Experts of a small language model.
Size: 9 layers, vocabulary 2048, 88.9M parameters.
Experts: 4 picks a token, a shared expert of 128 neurons.
Training: 945M tokens, 7209 steps.
Below are experts of layer 5 (counted from 0) of a mixture-of-experts language model. Rows are named router (the router's row for the expert), gate (a neuron's input weights, with its number), up (a neuron's input weights, with its number), down (a neuron's output weights, with its number) and show model dimensions 0-255. Each number is 128 + 24 x the weight over its row's rms, rounded and kept within 0 to 255.
Before each expert's rows: "raises" lists some tokens whose logits its average output raises strongly, later layers aside; "comes after" lists some tokens at least twice as common just before its tokens as in all text. This comes from a sample of Wikipedia text that the model never trained on. Tokens count by the router's weight.

# expert 73
raises: "ma", "n", "m"
comes after: " C", "y", " M", " St", " D", " John"
router [168 108 136 125 136 102 138 144 149 110 128 118  75 160 173 117 121 117 147 105 170 150 122 123 111 119 169 111 128 153 110 129 122 106 143 139  96 160 132  97 139 135 118 114 155 149  96 120 116  98 146 131 118 157 131 104 109 161 147 146  85  80  97 125 108  92 136 117 134  92 143 106 145 130 143 125 123  81 170 165 130 132  87 132  92 138 108  85 147 158 130 148 110 127 144 147 120 158 162  96 121 108 162  85 159 134 105 106  58 125 116 128 139 166 161  96  82 128 100  94 132 117 139 143 135 164 118 106 116  94 102  59 132 140 136  82 117 157 122 133 162 174 105 143 148 114  95 117  86 133 115 116 122 105 128 116 146 144 151 133 160 107 167 171 136 143 121 113 127 171 156 138 131 165 117 137 139 119 137  99 110 149 127 129 144 125 113  84 120  93 104 130 105  97 138 152  73 133 105 114 177 106 135 104 109 111 114 192 125  84  93 139 140 146 123 147 143 157 147 152 123 129 108 152 153 126 102  83 110 137 128 149 121  98 130 139 151 100  89 143 130 120 101 136  94  99 102 154 130 134 101 128 156 100 117 131]
gate0 [124 137 114 130 134 156 123  96 120  89 117 118 110 143 131 135 181 120 118 130 108 118 131 146 100 162 106 134 139 118 122 131  98 116 102 149 129 109 183 149 166  92 125 155 134 155  92 126 119 133 131 168 111 144 119 136 128 115 141 124 128 143  89 130  68 177 125 108 108 108 104 111 181 133 124 109 155  69 174 105 133 122 154 127 161 124 123 118 141  99  94 118 136 133 132 184 149 145 148 117 129 131 143 148 117 163 141 122 176 121 108 116 134 141 128 118 132 135 113 104 157 184 136 126 113 142  93 114 130 132 102 120 147 176 119 145 118 160 134 113 143  96 139  77 122  66 117  96 107  91 146 145 126 143 131 149 149 124 165  91 119 128 174 127 114  94  83 168 159 119 211 115  88 133  97 118 109 110 113 134 148 115 122 179 122 118 126 114  89 142 133 136 127  89 128 160 120 129 136 117 103 149 148 173 124 157  93 103 107 121 154 143 150  98 119  85 146 132 101 115 104 158  82 152  83 140 147 109 150 177 107 154 135 129 124 127 139 137 165 131 139 137 117 105 113 156 114 113 141 138 157 102 151 118 126  65]
up0 [116 101 141 121  60 131 126 128 119 102 109 132 175 148 129 132  90 100 147 164 164 128 126 152 166 130 165 143 114 108 148 140 154 106 103  79 133 148 112 163 132 116 106 124  92 128 174 158  96 111 130  97 174 128 145 127 153 152 126 140 145 186 107  95 166 159 153 113 119 130 175 146 139 157 127 155 142 138 127 153  91 111  74 141 101 178  82 135 124 120 170 152  76 152  99 116 114 108 110 137 122 161 135 143 129 140 118 123 110 114 136 126  91 130 118 128 138 135 132  88 171 112  65 179 114 125 109 115 138 161 105 117 134  97 104 154 108 164 105 115 126 144 109 132 114 149 133 150 157 159 132 111 122 108 119 108 129 110 118 133 159 134 116  95 114 140 154 169 106 147 111 142 136 122 195 171 146 109 112 174 120 111 108 156  94 139 121  75 144  98  92  95 110 143 106  98 112 109  98 123 134  91 154 120 123 118 147 124 147 150 144 117 104 135  97 141 144 157 106 129 134 137 172 142 152 121  99 142 177 120 123 129 119 135 128 140 110 140  92 128 145 100 156 133  99 124 127 178 106 108 102 160 147 138 124 130]
down0 [137 132 137 127 128 163 132 136 178 128 166 159 161 123 157 119 184 122 141 141 161 123 147 122 192 103 180 146 128 102 109 111  93 157 160 179  80 126 169 165 110 110 133 123 132 111 145 117 139 105 105 132 130 180 104 162 206 117 186  91 142 130 124 117 160  87 152 101 106 139 154 138  99 137 118 123 118 164  87 135 114 100 127 128 132 124 153 127 120 121 140 135 110 168 123 101 141 127 109 156  90 133 145 102 113 153 122 141 100 179 100 141 100 152 115 155 129 167 124 103 133 159 112 122 159 114 140 110 110 119 111 118  99 126 168 113 138 124 118 164 170 117 137 151 144 144 155 153 119 151 120  93 125 143 135 124 132  68 135 107 116 140  96 114 113 102 116 153 123 149  90 160 126 123 123 140 111  74 150  97 162 130  97 131 122 141 159 141 155  87  81 167 137 163 167  99 131 110 129 131  99  94 140 126 128  84 156 153 100 104 156 121 142 113 109 149 144 138 134 144 121 144 125 153 125 118 133  82 154 138 100 151 138 115 133 114 122 135 142 104 127  70 101 146 138 132 148 104 119 105 126 121  94 140 140  99]

# expert 127
raises: "y", "an", "ed", "ill", "G"
comes after: " the", " |", "-", ",", " (", " \""
router [159  89 112 150 126 131 153 110 157  88 150 111 154 100 133 158  82 149  92 144 122 111 146 158 109 137  93 109  81  97 103  99 134  99  80 116 136 128 153 113 173 133  85 164  97 111 143 121 122 144 148 136 137 167 156 105 124 161 122 153 136 104 122 124  81 118 125 107 151 108  91 150 136 139 145 123 114 153  97 103 111 121 117 118  86  74 114 116 158  90 125 115 102 178 151 122  98 117 145 104 144 114 149 118 122 159 158  90 130 136 113 103 185 105 152 123  87 136 142 123 111 108 103 115 134 123 129 140 144 134 112 131  93 172 130 149 105 141  92 122 110 104 100 148 156 143 129 122 139 169 113 138 114 111  71 159 163 117 131 131 161 159 162 172 122  81 148 114 137 151 129  77 109 117 179  98 116 101 153 117 151 125 120 153 122 133 136 139 163 150  98 144 113 152 106 122 149 139 153 149 122 129 102 120 163 137 154  82 120 134 116 145 195 131 128 134 128 149 144  88 134 101 112 148 179 137 110  88 126 131 126 141 104 143 126 125 167 131 187 117 135 126 157 111 150 126  96 136 134 122 101 110 136 127 171 156]
gate1 [121  79 141 106 132 136 138 127 128 136 136 111 128 165 127 105 113 112 139 155 142 146 122 137 112 104 178 149 128 120 147 123 125 133  98 151 142 146 119 119 109 133 122 137 142 171 133 117 169  98 114 105  98 146 163 205 122 141  87 158 138 143 104 144 125 139  69 130  82 143 126 107 112 156 124 138 166 122 144 120 158 159 139 101 144 143 139 153 127 120 127 115 136 120  92 136 155 141 166 104 113 135 105  88 137  94  93 101 144 139 156 141 117 146 150 135 119  97 173 142 114 113 102 154  89 123 173 127 128 111 109 155 110 177 111 159 113  94 119  89 116 168  86 109 138 164 103  99 115 104 134 131 130 112 119 130 183 115 157  94 153 153 113 132 133 131 192 152 133 116 143 155 181 139 149 101 155  96 122 126 152  77 107 101  79 168 125 120 143 151 134 130 141 134 128 133 111 159 103 111 109 107 136 143  86 175  93 121 105 106  91 144 106 161 138 133  87 109 110 171 156 152 121 158 121 117 172 172 165  94 117 120 105  99 142 132 133 163 138 106  95 158 144 123 164 128 156 142 158 124 119 150 127 144 129 102]
up1 [116  78 130 133 153 103 155  86 127 115 148  99 144 147 182  98 130 136 120 128 104 122 153 144 140 142  84 130 138 153 153 120 126 136  83 105 108  87 114 147 102 136  99 153 140 154 124 112  85  97 100 107 120 152 124 124 146 156 141 120 137 121  78 124 124 132 109 142 105 112 133 135 119 121 144 133 111 123  94 114 137 134  84 120 190 138 111 137 163 140 146 172 154 150 119  98 101 159 187 105 121 104 104 116 170 120 134  95 171 137 124 134 170 175 150 129 121 148 137  91 161 102 129 128  93 137 117 170 137 176 127 131 101 115 111 100 120 131 106 150 125 143 128 132 123 150 108  60 127 130 131 105  95 139 110 158  77 155 143 134 123 124 116 134 127 127 167 104  95 138 131 167 153 145 121 126 121 121 137 133 106  88 123 128 103 124 126 126 144 136  76 143  82 157  80 124 110 153 111 156 136 117 138 166  84 206  84  95 133 108 103 110 140 126 158 139 119 115 113 182 124 155 103 129 182 139 120 135 144 125 132  93 165 121 108 130 125 133 122 137 150 182 119 154 152 122 161 152 104 155 135 129 123  97 101 123]
down1 [151  99  59  98 164  72 158 165  98 123 119 120 129 114 165 163 118 138 121 101 157 139 161  98 114  55  97 144 143 139 101 154  90 153 146 170 116 118 142 122 116 135 146 112 106  91 145 119 133 119 118 133 139 128 117 103 140 110 187 115 184 131 103 136 181 152 116 138 133 109 119 130 116 111 142 130 159 110 125 118 130  96 134 128 147 152  85 137 169  99 151 186 102 120 109 130 148 161 140 131 126 128 149 145 125 137 129 162 110 164 108  90 104 140 129  86  90 162 154  94 145 123 136 144 154 177 112 137 103 145 134 128 107 117 105 146 138 163 128 124 170 126 163 157 141 125  81 142 117 125 109 133  75 121 110 116 113 181 110 134 123  96 128 101 127 111 129 124 144 120 105 116 133 144  78 153 101 152 115 112 115  72 146 134 165  95 140 126 161 144 125 133 128 118 128 109 108 114  95 144  82 158 124 165 125 105 125 106 138  96 115 125  98 124 116 157  96 109 171 121 125 151 157 115 126 142 109  91 157 120 104 170 130 145 141 116 136  80 124 129 159 140 137 145 103 129 154 104 165 113  93 141 144 127 142  93]

# expert 87
raises: "In", "\n", "===", "==", "-", "On"
comes after: "\n", ".", "==", "===", " ==", ")"
router [145 107  85 126 153 138 158 114 106 145 159 144 147  89 141 126 132 111 126 110 183 125 176 125 174 125 141 105 111  98 135 102  98 104 128 116 120 103 101 131 163 173 118 130 112  74 118 159 108 113 119 136 118 109  81 147 136 135 130 138  93 147  75 142 163 105  80 104 176 138 151 140 145 131 139 183 129 147 126 116 122  84  90 132 166 127 124 124 152 132 131 145 118 105  96 141 132 113 123 188 121 120 169 135 119 114 141 113 125 133 162 108 162 128 158 113 119 133 118 166 142 118 131 132  84  99 121 145 107  94 169 143 162 167  76 141 122 102 158 146 120 133 156 157  89 140 107 158 113 153 110  73 154 122 117 147 120 120 106 135 165 108 137 148 119 134 123 108 135 105 115  92 109 137 152 144 147 145 149 141 103 130 119 144 108  85 111 183 144 114 163 100 122 149 107 105 134 102 154 139 145 150 128 141  87 131  98 100 149 139 122 126 170 108 110 100 111 126 108 137 131 157  98 112 145 198 132 104 144  96  58 143 114 167 143 123 136 100 122 139 123 117 124 138 149 151 113  83 159 122 115 118 140 174 131 140]
gate0 [150 155 113 140 110 121 121 146 146 116 127 131 108 125 162 174 133 114 148 165  71 115 165  89  85 103 116  92 102 134 114  98 117 131  96 140 135 104  92 145 132 107 124 170 130 155 150 141 106 105 107 107  97 140 152  94  96  95 115 108  99 113  70 160 166 147 101 119 110 131 140 125 110 133 124 137 135 136 155 136 151  95 162 186 112 139 120 119 136 161 132 153 136 116 123 152 156 130 129 101 157 120 100 104  98 106 155 154 143 174 139 136  87 159 140 132 135  85 151 119 139 130 118 113 162 143 125 127 123 133 112 116  64 131  69 128 116 119  64 108 126 136 100 122  99 147 179  97 167 123 109  67 145 109 135 120 137 122 156 131 124 161 126  98 136 119 126 110 112 105 129 125 156 131 134 147 117 112 108  94 159 115 162 136 122 114 137 151 138 156 165 106 123 109  75 106  93 128 122 172 161 134 140 142 106 130 131 146 120 149 136 151 119 121 110  97 145 165 111 112 106 131 125  97  99  80  90 192 120 106 129 126 109 152 154 133 148 119 122 143 144 111  97 183 147 109 100  85 138 152  89 136  86 111 122 127]
up0 [138 143  84 123 135 115 118  99 143 179  82 125 129 170  98 120 121  91 157 125  99 128 149 114 167 108 111 132 151 115 105 155 133 131 127 142 142 128 108 106 141 101 158 163 130  92  99 145 120 103 116 125 140 146 147 135  94 131 166 123 146 115  97 129 105 164 139 173 113 103 174 128 104 102 166  90 108 113  99 153  83 106  75 152 167 119  81  98 116 147 149 122 142 155 136 130 125 141 151 174 151 133 120 149 109 151 127 136 124 146 139 168 171 125 136 147 121 148 164  86 134 106 141 159 123 129  72 103  97 163 107  81 120 148 108 145 151 113 127 121 132 124 121 144 136 143  84 111 132 117 154  72 150 156 170 138 157 138 101 117 114 126 146  91 124 123 169  92 101 139 120 131 119 155 123 196 140 119 179  94 136 174 191 111 112 120 107 129  96 153 109 124 147 127 117 149  91  97 100 154  82 119 161 153 119 135  63 109 119 130 132 118 132 113 101 139 133 142 140 126 125 138 115 123 124 148 126 160 158 156 108 102  87 112 127 136  97 128 110 139 124 149 156 110 146 107 133 107  90 124 114 124 102 148 131 145]
down0 [163 121 148 130 124  93 158  67 146 145 116 106  96 163 121 137 161 124 136 119 154 108 184 100  93  96 104 170 146 152 127 100 173  93 192  86 170 149 119 115 151 124  91 135 143 108 136 107 109 134 157 123 114 119 156 195 128 130 147 133 111 120 123 140 147 129 161 106 144 114 134 108 110  97 114 118 108 114 113 149 158 127 148 112  99 180 116 174 126 138 109 133 117 149 138 169  96 105 116 192 130  93  60 150 139 111 132 148 131 126 110 140 143 134 163 157 109 153 120 117 121 125 165 161  92 138 105  98 109 108 108 131 132 160  98 136 147 123 118 144 157 124 180 138 114 122 118 118 122 116 160 142 117 143 111 110 143 105 119 113 130 138 139  98 143 139 104 143 141 147  86 117  69 101 134 153  78 105 136  91 101 138 168 149 121 120 108 117 121  91 117 138  95 164 160 168 138 165 145 111 121 102  90 140 123 117 130 111 157 125 119 119 161 115 128 157 140 134 158 129  82  89  89 114 157 137 146 131 156 139  95 108 141 156 129 120 140 129 158  89 125 106 132  87 142 123 118 139 151 161 124 145 115 135  90 128]

# expert 15
raises: "al", "y", "ing"
comes after: " ", "-", ",", " of", " |", " the"
router [134  83 136 155 139 151 150 138 141 103 124 159 116 173 138 101  76 138 102 121 129 150 143 149 114 101 149 162 104 106  98  97 122  60  89 110 136  96 111  90 164 151 111 138 131 139  83 126 115 133 122 113 135 169 165 133 108 122  81 177  99 125 144 150  95 101 100 144 152 148 149 166 119 158 155 129 136 153 111 136 162 106 116  94 109 126 131 128 158 124  95  99 133 123 143 138 154 156 116 117 145 120 162 116 152 142 112  89 141 118 140 133  97 147 150 153 109 127 133 115 115 121 165 162 158 102 125 136 159 115 115  78 131 148 116 125 131 141 111 104 110 118 126 153 125 164 130 147 110 175 106 144  88 173 100 159 125 123 130 108 201 170 176 140 149 123 148 119 142 138 122  71 111 132 146 155 141  92 141  98 157 120 117  86  68 129 103 132 118 122 139 113 128 136 103  86 141 120 114 143 197 105  84 101 148 126 129 132 136 122  88 138 136 161 137 139 136 112 117 105 114 142  92 126 128 109  97 126 127 152  99 117  88 162 133 159 148 181 126  88 121 116  96 129 140 148 115 163 133 116 122 129 153 138 134 149]
gate1 [108 121  99  73 118 102 113 163  97 137  96 113 165 143 134  98 100 122 182 100 138 105 184 147 109 127 149 151  78 136 130 130 137 113 122 110 134 156 169 160 155 126 168 152 124 104 131 109 160 129 134 148 129 157 113 122 142 127 122 158 108  69 145 132 112 132 146 170  99  94 157  92 161 146 117 139 109 156 100 135 111 139 124 152 178  90 124 135 109 133 111 152  94 153 117 132 130 119 148 112 147 131 132 161 156 160 114 152  88 137 121 102 106 151 138 123 145 125 119 165 127  88 154 132 120 141  87 171 135 123 159  99 158 121 107 104 124 115 100 159 174 151 126 189  94 124 114 127  55 116 118  66 108 147 111 126 106 117 103 115 153  84  97 162 159 115  97  95 139 115 116 138 126 188 157  83 111 157 117  84 141 105 127 105 107 101 117  99 132 115 163 119 132 127 116 119 156 119 102 156 152 114 137  89 103 141 119 123 159 118 129 144 101 146 145 122 136 106  89 125 115 152 129 149 139 138 139 111 136 119 143 105 160 125 130 109  88 138 120 141 117 128 162 173 148 116 131  91 112  89 131 150 117 142 125 116]
up1 [110 111 137 142 160 161  99 170 112 115 111 114 167  86 144 104 157 123 101 130 121 139 107  97 101  83  98 102 152 138 134 158 141 137 136 125 167 162 127  97 152  90 144 128 135 128 181 111 120 158 153 106 123 128 162 163 138 113 124 122  96  90 130 134  96 151 139 136 144 104 177 155 165 145 100 128 138 119 121 140 146 139 171 139 114 131 160 121 148 133 144 121 132 121 141 124 176 137 119 154 100 103 162 129 151 146  72 153 129 148 123 124  95 106 166 119 130 150 112 133 134 122 142 160 137 129  88 127 163 130 150 111 112 151 153 128 180 131 137 195 140 170 124 163 125 122  99 161  41 135 135  90 113 148 130 123 132 121 161 144 141 140 129 128 138 128 120 104 107 134  80 179 127 132 131 138 128 114 128 126 133 134 154 135 116  97 109 149  84  90 151 104 194 124 114 150 141 118  96 135 109 120 125 158 128 129 163  92 149 140  78 103  87  82 113  90 125 141 117 126 159 121 159 150 112  76 125 133 106 112 142 124  88 155 117 160 120 167 137 144 120 144 128 145 144 136 121  80 167 129 166 141 109 127  97 140]
down1 [161 142 179 197 128 141  84 171 113 180 161  84 136 126 124 140 160 110 131 113 138 122 129 120 163 140 157 122  96 146 162 145 125 148 154 155 142 123 104 127 122 119 171 133 150 123 153 134 158 130 110 107 110 148 106 105  81 129 137 133 159 143 128 119 142 125 110 148 131 127 115 145 165 130 166 121 121 104 171 158 154 140 117 146 165 128 105 156 151 153 130 102 133 113 135 100 179 188 126 147 153 127 121 105  91 104 126 144  79  85 109 181  88 125 117 108 131 135 150 133 109 173 150 102 112 140 115 103 102 131 128  80 119 130 124 116 143 103 154 110 130 141 139 154 134 137 123 128 114 127  95 147 168 174 102 150 171 110  86 115 101 114 107 134 120 127 144 115 100 144 146 142 106 101 119 103  76 106 123 141 141  97 130 158 104 175 104 132 108  65 127 133 105 165 132 145 157 118 107 168 144 137 119 133 143 152 132 105 170 126 160 124 149  88 107 134  98 158 144 136 104 129 128 123 167  93 131 147 127 109 146 131 144 124 149 107 121 131 113 157 130  84 129 131 164  94 139 136 181  81 137 138  87 136  89 115]

# expert 97
raises: "\n", " However", " This", " In", " The", " It"
comes after: "s", ".", "\"", " U", " J", " No"
router [ 98 137 131 101 128 121 134 157  93 142 138 153 179 124 122  97 142 115 155 128 166 129 144 112 159 117 126  92 151 169 153  83 109 132 149  85 103 165  87 135  84 143 104 111 158 122 130 140 152 112  83 135 148 145  93  92 137 124 160  79 133 100 114 141 136 112 120 136 150  99 170 130 152 131 146 118 122  93 154  92 115 141  97 107 133 145 153 132 187 103 139 131 140 111 171 167 128 142 180 146 149 140 103 166 125 181 106 174 102  93 148 113 149 156 141  97  93 138  99 111 138 136 100 135 176 133 161  95 108 127 131 110 177 141  99 135 161 100 141 154 137 156 110 132 161 114 138 141  93 169 116 134 168 102 134  81 162 112 140 146 101 123 147 103 145 110 157 147 128 150 100  93 145 129 108 134 159 100 147 136  95 131 122 118 135  81 120  99 171 118 101 140 165 113  85 150 163 101 138 148 103 138 115 127 121 105 113 156 145 113 151 124 150  98  89 161 139 137 148 110 143 160 136  96 146 126 127 111 103 151 149 136 118 113 119 112 157 158 125 171  97 138 156 149 157 155 143 155 119 101 137 112 124 143 131 133]
gate0 [ 93 135 131 163 154  99 112  97 139 139 127 129 151 176 113 101 123 138 132 131 110 116 121 149 145  88 159 127 134 119 124 144 101 128 154 137 131 118 138 121 120 107 112 166 133 110 137 134 102 120 126 164 129 137 153 125 111 124 121 112 107 152 130 172 107 132  89 117 135 133 132 137 200 124 144 115 133 155 118 116 116  96 121 168  94 160 156 137 143 123 108  91 147 113 129 195 131 166 141 122 149 130 118  99  75 124 100 156 124 148 148 195 122 148  99 137 170 104 118 179 101  91 141 101 108  93 134 175 108 161 143 142 125 124  84 123  96 132  88 152 150  91 124 115 138 119 104 126 160 178 158 137 109 124 106  97 164 118 125 186 155 130 138 112 138 163  99 125 124  81  91 137 130 136 161 147 118 141 145  92 130  99 112 120 141 146 153 107 125 109 151 165 144 158  80 166 149 108 161 129 138 133  75 103 145 167 153 105 125 162 109 155 153 116  94 110 159 125 128 150 112 132 126 137 139 129 136 165 105 136 126 161  82 170 141 122 124 116 109 160 109 171 152  95 125 132 147 135 150 104 118  88 115 155  81 137]
up0 [119 110 142 117 143 160 126 118 142 121 138 145 125 115 128  94 130 139 127 113  96 113  70 120 156 162 177 142 117  93 169 128 137 125 111 121 145 144 105 115  97 134 198  98 142 172 124 122 126 109 131 144 117 125 113 147  90 152 122  93 159  96 114  95 101 176 105 127 115 146  92 124 107 129 110 123 185 130 131 150 102 124 134  95 143 149 155 122 139 139 104  90 132 134  93  89 129 126 128 128 155 133 135 129 139 108 106 124 106 124 150  77 147 132 146 120 137 138 146 126 121 126 141 118 111 106 107 131 166 106 109 146 150  86 121 133 124 115 157 124  98 115 161 143 145 147 165 154 131 145 152 141 125  96 131 134 150 123 132  79 124 139 115 150 136 155 151 112 143 165 150 146 144 119 117  85 118 150  96  99 143 102 117  85 152 124 142 151 138 124 118 157 100 123 158 112 111  80  93 148 163 103 145 161 167 122 151 125 103 105 104  87 139 124 150 105  81 146 148 168 140  77 135 138 114 101 148 112 184 127 161  97 158 113 107 130 140 154 135 125  92 156  60 141  37  82 139 113 107 124 126  81 100 144 108 153]
down0 [139 133 128 133 127 130 109 107 129 112 143 158 146 109 123 139 168 146 131 103 141 150 101 112 113 176 129 126 117  94 141 170 132 113 115 150 128 170 110 113 137 109  80 119  85 135 122  93 112 114  65 114 117 170 119  95 139 109 183 148 104 110 126 163 107 133 145  93 115 103 116  58 133 105 109  90  86 162 124 107 145 134 100 105 163 122 109 144 131 112 151 116 145 138 169 134  90 157 116 154 123 143 137 143  89  82 151 106 118 125 110 125 139 106  90  94 133 100  95 117 136  69 172 100 147 119 120 179 118 145 111 120 104 137 107 115 121 154 116 148 143 148 106 114 109 140 104  64 110 123 165 128 142 118 120 122 126 102 149 151 133  90 126 110 161  84 145 135 132  81  78 128 109 126 122 141 132 108 157 158 108 136  99 138 136 117 114 116 115 111 130 148 165 137 106 161 153 142 144 120 138 127 104 132 121 125 122 163 117  59  92 124 161 142 101 115 119 143 111 151 131 146 142 124 169 123 118 125  82 142 122 200  84 118 113  91 129  99 121 126 136 105 136  93 106 122 170 129 130 131 155  96 148 135  76 124]

# expert 92
raises: "-", "op", "st"
comes after: " the", " a", "\n", " and", " to", " of"
router [147 100 119 145 108 150 119 114 155 115 155 172 123 142 162 138 121 145 127 101 137 122 151 157 110 128 163 128  89 114 168 129 106 114 111 147 148 117  89  99 111 133 114 152 108  97 143 111 145  92 114  95 137 111 160 137  93 133  93 117 154 100 107 149  78 142 158 128 150 124 129 133 110 110 137 109 104 166  53 142  91 157 132 105 122  84 150 143 132 139 114 131 121 152 121  80 110 133  90 101 125 127 152 108 155 130 163 118 140 170  80 139 131 100 139 127 148 127 100 166 136 118  95 110 165  85 142 143 143 116 154 155  94 136 139  92 182  98 129  74 144 101 129 141 151 130 148 104 132 146 115 130 148 112 108 102 114 122 171 116 125 124 103 172 143 165 184 102 127 140 137  76 163 118 162 162 139 139 157 109 138 116 100  89  98  65 109 119 146 102 137 123 104 108 120  94 131  85 107 119 173 135 101 134 114 135 142 109  90 152 113 119 155 133  79  95 143 137 166 107 126 122 123 118 137 124  91 127 142 164 123 131  90 152  88 137 144 139  97 134 149 141 111 115 112 129 110 157  92 139 160 142 131 113 157 157]
gate0 [108 138  96 118 108 115 142 157 109 130 143 154 162 144 118 174 118 144 130 140 139  99 134 116 118 143  97  93 102 147 181  94 191  96 118 147 120 132 159  98 115 122 155 113  86 110  94 140 107 130  57 127 133 159 101 105  90 144 152 115 121 115 151 108 186 170  97 181 158 179  99 133 137  97 141 143  70 150 116 107 161 138 141 140 163 111  89 153 124 151 126 155 105 113 117 127 146 115 109 173 159 142 102 140 135 152 136 118  93 152 190 128 131  72 121 152 137 139  82 114 157 145 106 154 113 102 171 130 126 116 126 134 115 136 145 122 152 126 147 132 135 137  86  93 136 142 130 117 107 101 144 108 157 110 101 136 123 106  98 143 127 146 137 132 163 134 148 109 161 149 172 113 141 183 118 128  86 105 103 155 143 117 120 109 118 118 148 171 121 155 114 136 119 128 140 138 119 144 185 149 162 103 147 132 141 153 148 145  99 141 134 123 168 129 151 111 126 142  89 114 112 145 118 126 146 114 130 119 167 118 143 108 111 185 128 135 134 158 136 127 123 109 147 158 107 148 152 162  84 142 116  89 114 124 141 129]
up0 [ 94 101 123 123 127 136  94 147 129 148 134  91 140 136 149 133 136 149 123 126  93 158 147 146 122 107 112  98 114 110 181 115 172 118 134 112 141 111 147 141 125 126 141 147 154  96 119 131 116 124 117 138  89 124 118 133 102 168 149 129 124 134 120 136 148 156 110 172 106 113 114  93 103 117 119  77  92 152  76 120 210 102 141 138 120  95 121  96  99 175  93 135 123 118 135 175 173 118 155 168 166 137 145 122 106 158 151 102 126 131 114 133 131 116 121 150 127 114 124 175 101 142 135 128 147 137  99 144 119 111 103 149 105 107 154 137 163 121 153 125 133  99 117 149 117 179  74 101  86 108 146 131 146 124 137 103 100 126 112  81 116 138 155 144 138 140 143 110 180 137 173 133 157 194 123 122  52 139 103 149  86 111 128 132 114 136 130 126 179 139 113 113 145  84 169 135 152 103 133 164 131 129 133 143 134 149 102 125 153 134 164 122 162 148 103 139 123 146  46 176 109 121 149 151 119 136 131 100 154 112 144 119  89 152 114 116  98 137 125 131 114 108 122 140 149 120 148 104 133 144 162 119 123 105 119 145]
down0 [114 103 118  88 125 118 111 117 124 126 194 126 117 167 140  83  94 127 181 145 158 152 106 166 103 115 138  97 152 114 128 128 115 117 114 101 120 122  94  90  92 144 121 117 128 139 147 134 116 125  90 145 114 102  96 145 152 163 170 105 128 139  96 130 145 144 134 144 122 125 172 144 162 160 118 158 113 117 106  64 144 129 142 110 148 130 123  90 129 163 140 142 140 135 118  84 139 127 136 103  88  98  98 114  97 117 146 132 156  74 173 108 149 124 124 124 129 112 136  88 129 160 108 126 150 131 156  99 134 148 149 193 132  93 173 156 146 131 145 122 135  85 147 125 117  97 152 140 129 164 117 116 133 165 114 153 121 133 107 170 120 115 143 165  91  75 110  93 140 144 101 131 154 103 137 133 133 161 101 154 173 153 143 180 125 152 160 120 106 118 127 161 144  99 121  77 135  85 130 184 108 126  98 107  93 140 150 153  79 176 160 138 160 148 110 103 100  97 122 127 103  94 147 146 137 121 131 128 105 102 114 112 138 126 138 132 144 130 128  95 126 110 140 136 143 128 154 129 131 161 147 109 155 135 158 126]